Experts of a small language model: 64 squared ReGLU neurons an expert, a softmax router.
Below are experts of layer 3 (counted from 0) of a mixture-of-experts language model. Rows are named router (the router's row for the expert), gate (a neuron's input weights, with its number), up (a neuron's input weights, with its number) and show model dimensions 256-319. Each number is 500 + 40 x the weight over its row's rms, rounded and kept within 0 to 999. Numbers have three digits each.
After each expert's rows: "gets" lists some tokens that make up at least twice as much of what it gets as of all text. This comes from a sample of Wikipedia text that the model never trained on. Tokens count by the router's weight.

# expert 27
router:500469569480425523488499592392483429453501472513518482440532507570504511499527431520474509498530550528560460475458470504491502521485461479460460516459510474512535468490504555532496532421511558
gate0:505527451504491451555472494540495563511417551507498480567497574408446488498541490505486453477408427524488567474454486534488483481476475578542550491444531537464531535502458507545480457542464486
up0:540535485490545503433511439497532475432552566428473532509561514506529518462523641504525526435479482510496457479478442477533575596472574476501475450477545525479486460513503495458469487543565479
gets: "\n", ")", "}", " ", "00", "17"

# expert 19
router:469483454472506528470462517558482499492511455421462465507508495480417430527485477591458481518444530484545520485476508490502546549525486554575464486515467536503515491478534555490528540479500548
gate0:495479564530417481490514516477569561499486495506572513485529507484489540531560504520490519581569472522571483544505475477503510497460507498505524466513430523510449500457435512454513467624494513
up0:517536435467592517521491500528439440522503531506418501520472474521532455477441496468521493422415520455442501443516526534500488508529516518465493522497550490492561503554538500532477524395516497
gets: " and", "'s", " first", "th", " &", " Racing"

# expert 25
router:517475529507479562494498497501503561554466495463441447419523497480415537464475425617493490467491486516527522496557548501508509549425474519524507505446525442464498430570503509421411449514569500
gate0:496513485486473496512465504482499482551512515503503527514524463489535495492508512535537441551461466428427497515589411502504522468507486514447558513528432584506519546474522557487537525560490551
up0:528453461488463500498540537564497547482470411497435446523505507499493462450521463466496479485451491522496478472491499526495559388445513513463508434460523433512494482437514431496544456461453521
gets: "2", " 1", " 2", "1", "3", "5"

# expert 63
router:502522550444446470508465467540490477488511532535506523560525481474489526484513561476499475482520529493525546544479440476516459516454484489479487424555552514485493465493517502511542408496550534
gate0:472493505504527562548537517538495596464476515538494518524479471497507519503501397474510426548516407478579528532514450529493610466510530542500484488522511544500548572561443563411513525521444537
up0:502521503416472501496462457512497536565533471472448470579463472496472466536506513536497465486522457515589529554504517541483596504525497506532504514534474460456569488509468478495512483502468415
gets: "\n", "\n ", " He", " She", " His", "\n\n"

# expert 50
router:535559563543481499513507449463571524496494529480424474509493505548485418464517494549521547445475522516471509503493526461469473452509498516506506562578505448491420481504515509515508529563453505
gate0:533533429520514467525490516495508535535506547526537547470470481515563588538526456491506394542552472465545502560459527444554557518538482482473483411551424535505532528555495492457454547507482506
up0:541541539505433538479514523444513513551458505455492508533493477509534526519508525472500461517516482466509490617416555541573519567526497516485538588579492546523421476497496475547540557482543517
gets: " of", " in", " at", " de", " with", " from"

# expert 42
router:488556513456507542488457569473523483589470570471457478501534475506409539502525511499515447454510485517620501489488525431419525484543539588522482489497508439479453480505486478500503488504445493
gate0:541506436515494468508526537522473467492526507515526551509475526486540558477458453518536475528465416512455496533496512462490440522507544500454529506495521545550540499554426502470505492522499512
up0:508508447505455433523561501507478462483490521550553519512508526443479509516449491516473373543464455476470529533505511521538454480524654521451548432489531506557535439507472492492469483529565501
gets: " of", " ", " as", " to", " in", " over"

# expert 54
router:535450540581505514438469473579561504515474504540504438444481503481522406496550550428463536549452495518569542541544487494496526475462462477495491518535516506487566488580521537450555517481425477
gate0:501546463473559463523512523526479546448510547549528491468567476497540504547514499474552516536434464481485539487522495496461486534491532523394554483475487497508467499430471534501475541554509504
up0:540529547525532546501467558519492498498465501459569473540509552452528442577484479448509556518552506539540464590516406472522510442524555509468470511505469516561494472539479502491503537508471449
gets: ",", "\n", " (", "),", "(", ".,"

# expert 55
router:540470569535495508461482498446507471522510536432494507505496438581497541477524494486429471484531526480486433469456496546541502493494512566487500513525486495514483531545458472537456467520573548
gate0:595503403549498555519558542485489533500487453610530487527551480472517495506538459499450503529500511464409561506567520535520567460524621521525564510501473517415518509480508459460503507492496511
up0:520450575511483455458509564467499529472533495525477484467456468518437532368484508476470514537451566472580426520538522474503477538566526503547466495451537545537528496521535465434485506431554471
gets: " was", " on", " is", " by", " with", " were"

# expert 10
router:535457513525483550517442469495546581517555606504496469463514458414563387540517484507493510447591488530430495450476532547558431514503563471456479419488521528508480504503475507468470484525515451
gate0:496451370535563493502489463463453525514492440525522467466431473503510451542480442491497523460458403462491540498553463457537520527486560514573463470526510554498513479548412554477486451495505545
up0:550569434526493455553553538516502461480504502490499536512566531545500446531561482472553553508513571522508484495557411504524624427476515512490514525495558476378433487442564490509578544495530562
gets: " |", ".", ";", ").", "\".", "=="

# expert 35
router:530521394441560564510641470504477472482539473527522441537550516564465473471537496480521445518481443504494526530468488494485575525559440480504524552418550516511464494534498465524518427482510476
gate0:550479489540473524506459461542544555476483451540508560591526498476514531523507524514513488515530448418509506528538549472514505547467514485447534453464519517540445553498435547427487523573559535
up0:449508483508517470516505554480450504484466480480522477428510548525495489449481509441472471450497523533467550446454496491511586448542434473559479541564556509466550482458535494498544426489444466
gets: " |", " the", ")", " The", ";", " at"

# expert 16
router:524424483467561525476521543543489572445499526532526442447481481495515530512474493522507497502521531488603481451487531513514524524495537497451484414519459516479501441494527593518490529542476496
gate0:501545440532502446599424511541530549533495490508521508499481543502543544614499518445518499581476467467431512512505489497509500535453541440494529518523520500592541507491393537496510522553546546
up0:497476481484460521547500485463450501468480479430524519443547516445464545532529452500507487516468488519533527551498518473513443518533413523408528556457623508427531422461521469520544488506481480
gets: " to", " not", " he", ".", " would", " He"

# expert 51
router:495560582538454488537496474474498472484474521470460526493449545390392568499464513492525524495504473488577529513495482500455554498571513511527490546536500508469429537558540428551506460443470541
gate0:505514465482426524489516521437479481438473470514467557564482449415489461552458509517468499514497481519548564488522450512492495410504481534435498558485548517467438526536512480512630483537467526
up0:515515493497432495448508477468446477396485496494524572549494466403490455547470503499470474508485488513555577475526446477519523388489482540441483539446535507488457532524504490516623493490474529
gets: " that", " which", " as", " the", " who", " where"

# expert 1
router:546436469464502574515492461424527507571505557463490421364558421453519480477540471493448509477437524509494518520550519467508502451476511529530468520446542477524470468483509499467490502536385487
gate0:515519452500546440570405501534493502472515486562452551497540520436567522500493480482538476506498476410479550517528568521509510464479575494554471492505532576498554530510500570434555482487489587
up0:521556513520495456568440481529480532463480486550455545545538580455553524507529463484553513482512456525475547505545642490500511510562532445561465524452503567491533551502531564505544502502478451
gets: ",", " and", "),", "\"", " by", " as"

# expert 4
router:510486501541598411513459559558465530552462426497478497510498496517470449502452475468510488536519473481463526526482526462527509507504437585493461532535488520453482431560497499480543510438521521
gate0:530542498484498531508496479532517538457496510571506529459528509506489508536511470421556495557473455486498561494546570486449568475448526441522507464481453566530532553503464560466498479535565578
up0:539547452467515504499503468526537522472497521556563488449522528509486529503518438464570489585489435503551545486514583476458537468454544417540529507495433547529514525529475558457485475527550548
gets: " |", "\n", "|", " in", ":", ";"

# expert 20
router:522459510494557561501518447555445447554552538532562554486463593498499497543510534465487438481582514547484475467497555432537581499487422465497541443500445548504557494476517537503557527435490462
gate0:494542491488550432542566493477486497577459544481530545555575494443504561435572497479554477521470429452483523512516515492519520496467495494518569496488477552530498612452472535497524488524560555
up0:533474496484536475520516455480439505589524540427463522515516459420461524460470542518492473538508492452496491507454452514535549594486549480567539479535531503514522506501506497568572514442461472
gets: " ", " and", " –", " -", " —", "%"

# expert 29
router:487474533491495418471485554507520473477480505498511494522493531575535443508481506540495544469527477498486580491524495550453609490573535505568524513522537522544517520491468538507458543551397464
gate0:509465543481503534454486490507505529522476476526474446500551497412487463505528519497516492607476493462502533468525477488564530479453503481470560577517568506504541476501521455544524517430500489
up0:490465475437511484533476447523516462441499477464461415503515521538514498486423488498470498593462580468395514390501490566481459456409528519421515415397400427517528547470501512509452566442492534
gets: " to", " of", " for", " |", " with", " a"

# expert 45
router:445448533530519455480467464522538503512492482487497500457496545536503456527485500533486516446440537502493422548563432533553496519517449499541504532544512396460608422495458425462467560524428471
gate0:525527481540500441525455533469508468446548460517631494394508518460548572536491515513563549543483388455537525450449497507479489426464503554514516442470482482498416510482484486445529491558479484
up0:428527599430511536479526521539521518505473569465434545431442499474532549484543580501459526492527476509579492494369527486563498365523555531525571533517458532503499402478517499522499478514475470
gets: "|", ":", "\n", " |", "==", "-"

# expert 61
router:492549440452474491541504431506561437526499507453467498402556480458477487514560546493493451522493520546521494466508533466479485561490456470498567401508564529476611493552454513505518506522442515
gate0:517531463550485562463462515509436519490528462560527535507538537488525536529507515509538483475510440450441541521474474474416599524441451596483534533495454467504507475482487526513475500511500520
up0:518487531514539569481466525453483523519485514448550486544516476471490550504537520516493539495478482569543498507462453503484501521517433544541430497469498495470502526432490524520454491489481547
gets: "\n", ")", ".", " 2010", " 2012", " 2020"

# expert 39
router:485501476452445485530489505496499512508513538490538550499522585508531557418544545514504551518605520501474481550509438507561544447540586574462500452507484366475525468542436520519522500526443498
gate0:483555532482477565432479444479538519483501409512496510515442438525474511508541520544448521431538488440403553622486454536478535512464513464541540494530571481500532501503511507493440665483529457
up0:510430470513521435537544548517447478548491592491516487484562545465555488496475468438566458568483513571598420398519570474528471495551493535443476527456433504505482480489499476501538377511483525
gets: " to", " for", " from", " of", " in", " into"

# expert 36
router:464565577533581566518457541483510484467432502515550566497450495462552544563460467444483493562491444465528510531544537570471483506561528547505538469500520555473559501474473448520484439591424537
gate0:493415551557503484473543588520572514530520463498424585490486473567581553474492502504474499528537537508499532494535470498432514549521438511517545443508602482499496478475497507543510552513447542
up0:498552454439488501536470399462437483489512529508571417514523510444432438531506484495524507476458471459465447500478532507554481453496555493483461557502426506519515533517488505448490458480553459
gets: " the", " a", " of", " an", " The", " his"

# expert 33
router:502428488428490522501551554493496479523472536478526397477491506495535468524469453567455503543513551515485534507564472495496523470563486543528497571545464550468464480494543529481487521492474510
gate0:504453519529550478490511516531495480533564486560454486460568498460537547493543437550500524615461430444498512539475416497492461510489534481400548453579550505491491508460441541446513495496480506
up0:481554435470486592493525481492494503453480514449545506527462487523481458477458543447459500419556517527456448456556585515525530469497444532568434568470476523502536444499531469526546475513491525
gets: ".", " of", "'s", " 1", "1", " New"

# expert 6
router:554510552448521512521484461509413529487467471500502497461426501567498532454499478567475494472488504530573478460500501463570493516526490502483501551394508532433517471465542567514517566464471495
gate0:497521469483528528558579479533545501400465433529491402544541479672545499562515466462495514466537521451462516514477569498420487555491513517531527548521396471508579483548466543504511529528506529
up0:454475495479553509508520504495538507515459589568472448574513467578505483564479520493504542505493561476490563465488552558467484519522510523501513484510474524545522542445513479512456514487514500
gets: ":", "'s", " No", "|", "=", " not"

# expert 18
router:511568541504550559474591501458463436443490441519569465558467555528514518464547440500519594472509503466484523500456524510502474494455481513485489422539437483495528523437524409480496461513497572
gate0:502480510452477579491463554493503526505467523454500506471499489544584497503502544494500471517424497504405484473549499465519490415425556462494506457464545443568529487529416542538424533482533433
up0:507536508573494427497521451508526480458608442507544473551522492454440521518485380495476521488541515533578484499471469502495504575578433484539492521522460513460460475491592448526552483571465560
gets: ",", " the", " The", "\n", "The", "),"

# expert 17
router:504524532442485458488454413488493505548462503543516477509483502522399521472479467524476459480536479478506481562466498466527463531517468521473568517516546443470523527469474523473506521526494505
gate0:534596456529527454451531531447525543464520543535409505491536497489556476581455607546488465487501552502487508516500505552508493477423486439528478528540566424526535508498418576524576500485486566
up0:499487513409502473522575489513535508457503488531513451518471563543467528406530507476519469447496535570505455513470513488561474549513469561513471510563456471445440496570543502488528414470501490
gets: " is", "==", " was", " of", " from", "==="

# expert 52
router:507523521525421458475471527517498511436523480451511483502465459580485527438545483547545560483461488525473484516488460521546533489478525543502494473519493497356479495495513499467511524441479471
gate0:467495504525494480545541453517528523486460587542437458467463512485517515498484486548513547520509391491526485467514479514533508422534448538529506499435472527497539508503508602446442571529547560
up0:502562505524581585502477515551538478494510486568573529507485485495518491509534506491484450480411494574425421506469436462529531556495599511458446478514498519520477486525499500510502526461569552
gets: "–", " (", "′", " 0", " A", " R"

# expert 23
router:544495470491456478499409425498510440470505561506530528478518450484475417533530443491562505430496504527539505469530563462514503572509554487532533525524420470517529509580491499472420519514489517
gate0:505552518557474493520558525448522504492455549536483537457582526501498461534499448475526474588513435488504507511520487523463462450516539496427448512508517497500632532451457514497450499448552545
up0:559537483487535486521559470501495517468533435502490531449469476534459502452533515556504537382539520514570523535481510452460500489576496510467546541455526552544586493481515502560477506444511466
gets: " ", " 2", " 3", " 0", ")", " 7"

# expert 9
router:541503528509558411565529581519511532486460507439490466492505486527551480472471476541562511477500527500482457497474479596537422498474513582522510443538533468461519461448518466496507578486509459
gate0:462482422429481480534458544481482551503478520537499562573599441500488520509466465450544561514544491515583502490453562491505538499528512497487559563519502516499506465516501498425371468476543496
up0:513504547550516530478553450506505467493541492489517407410432572489516468477530526525463469487450500502463518507552440481496450516459492489490408443475476480516481544495486478580582555540511492
gets: "-", " |", "|", ":", "==", "="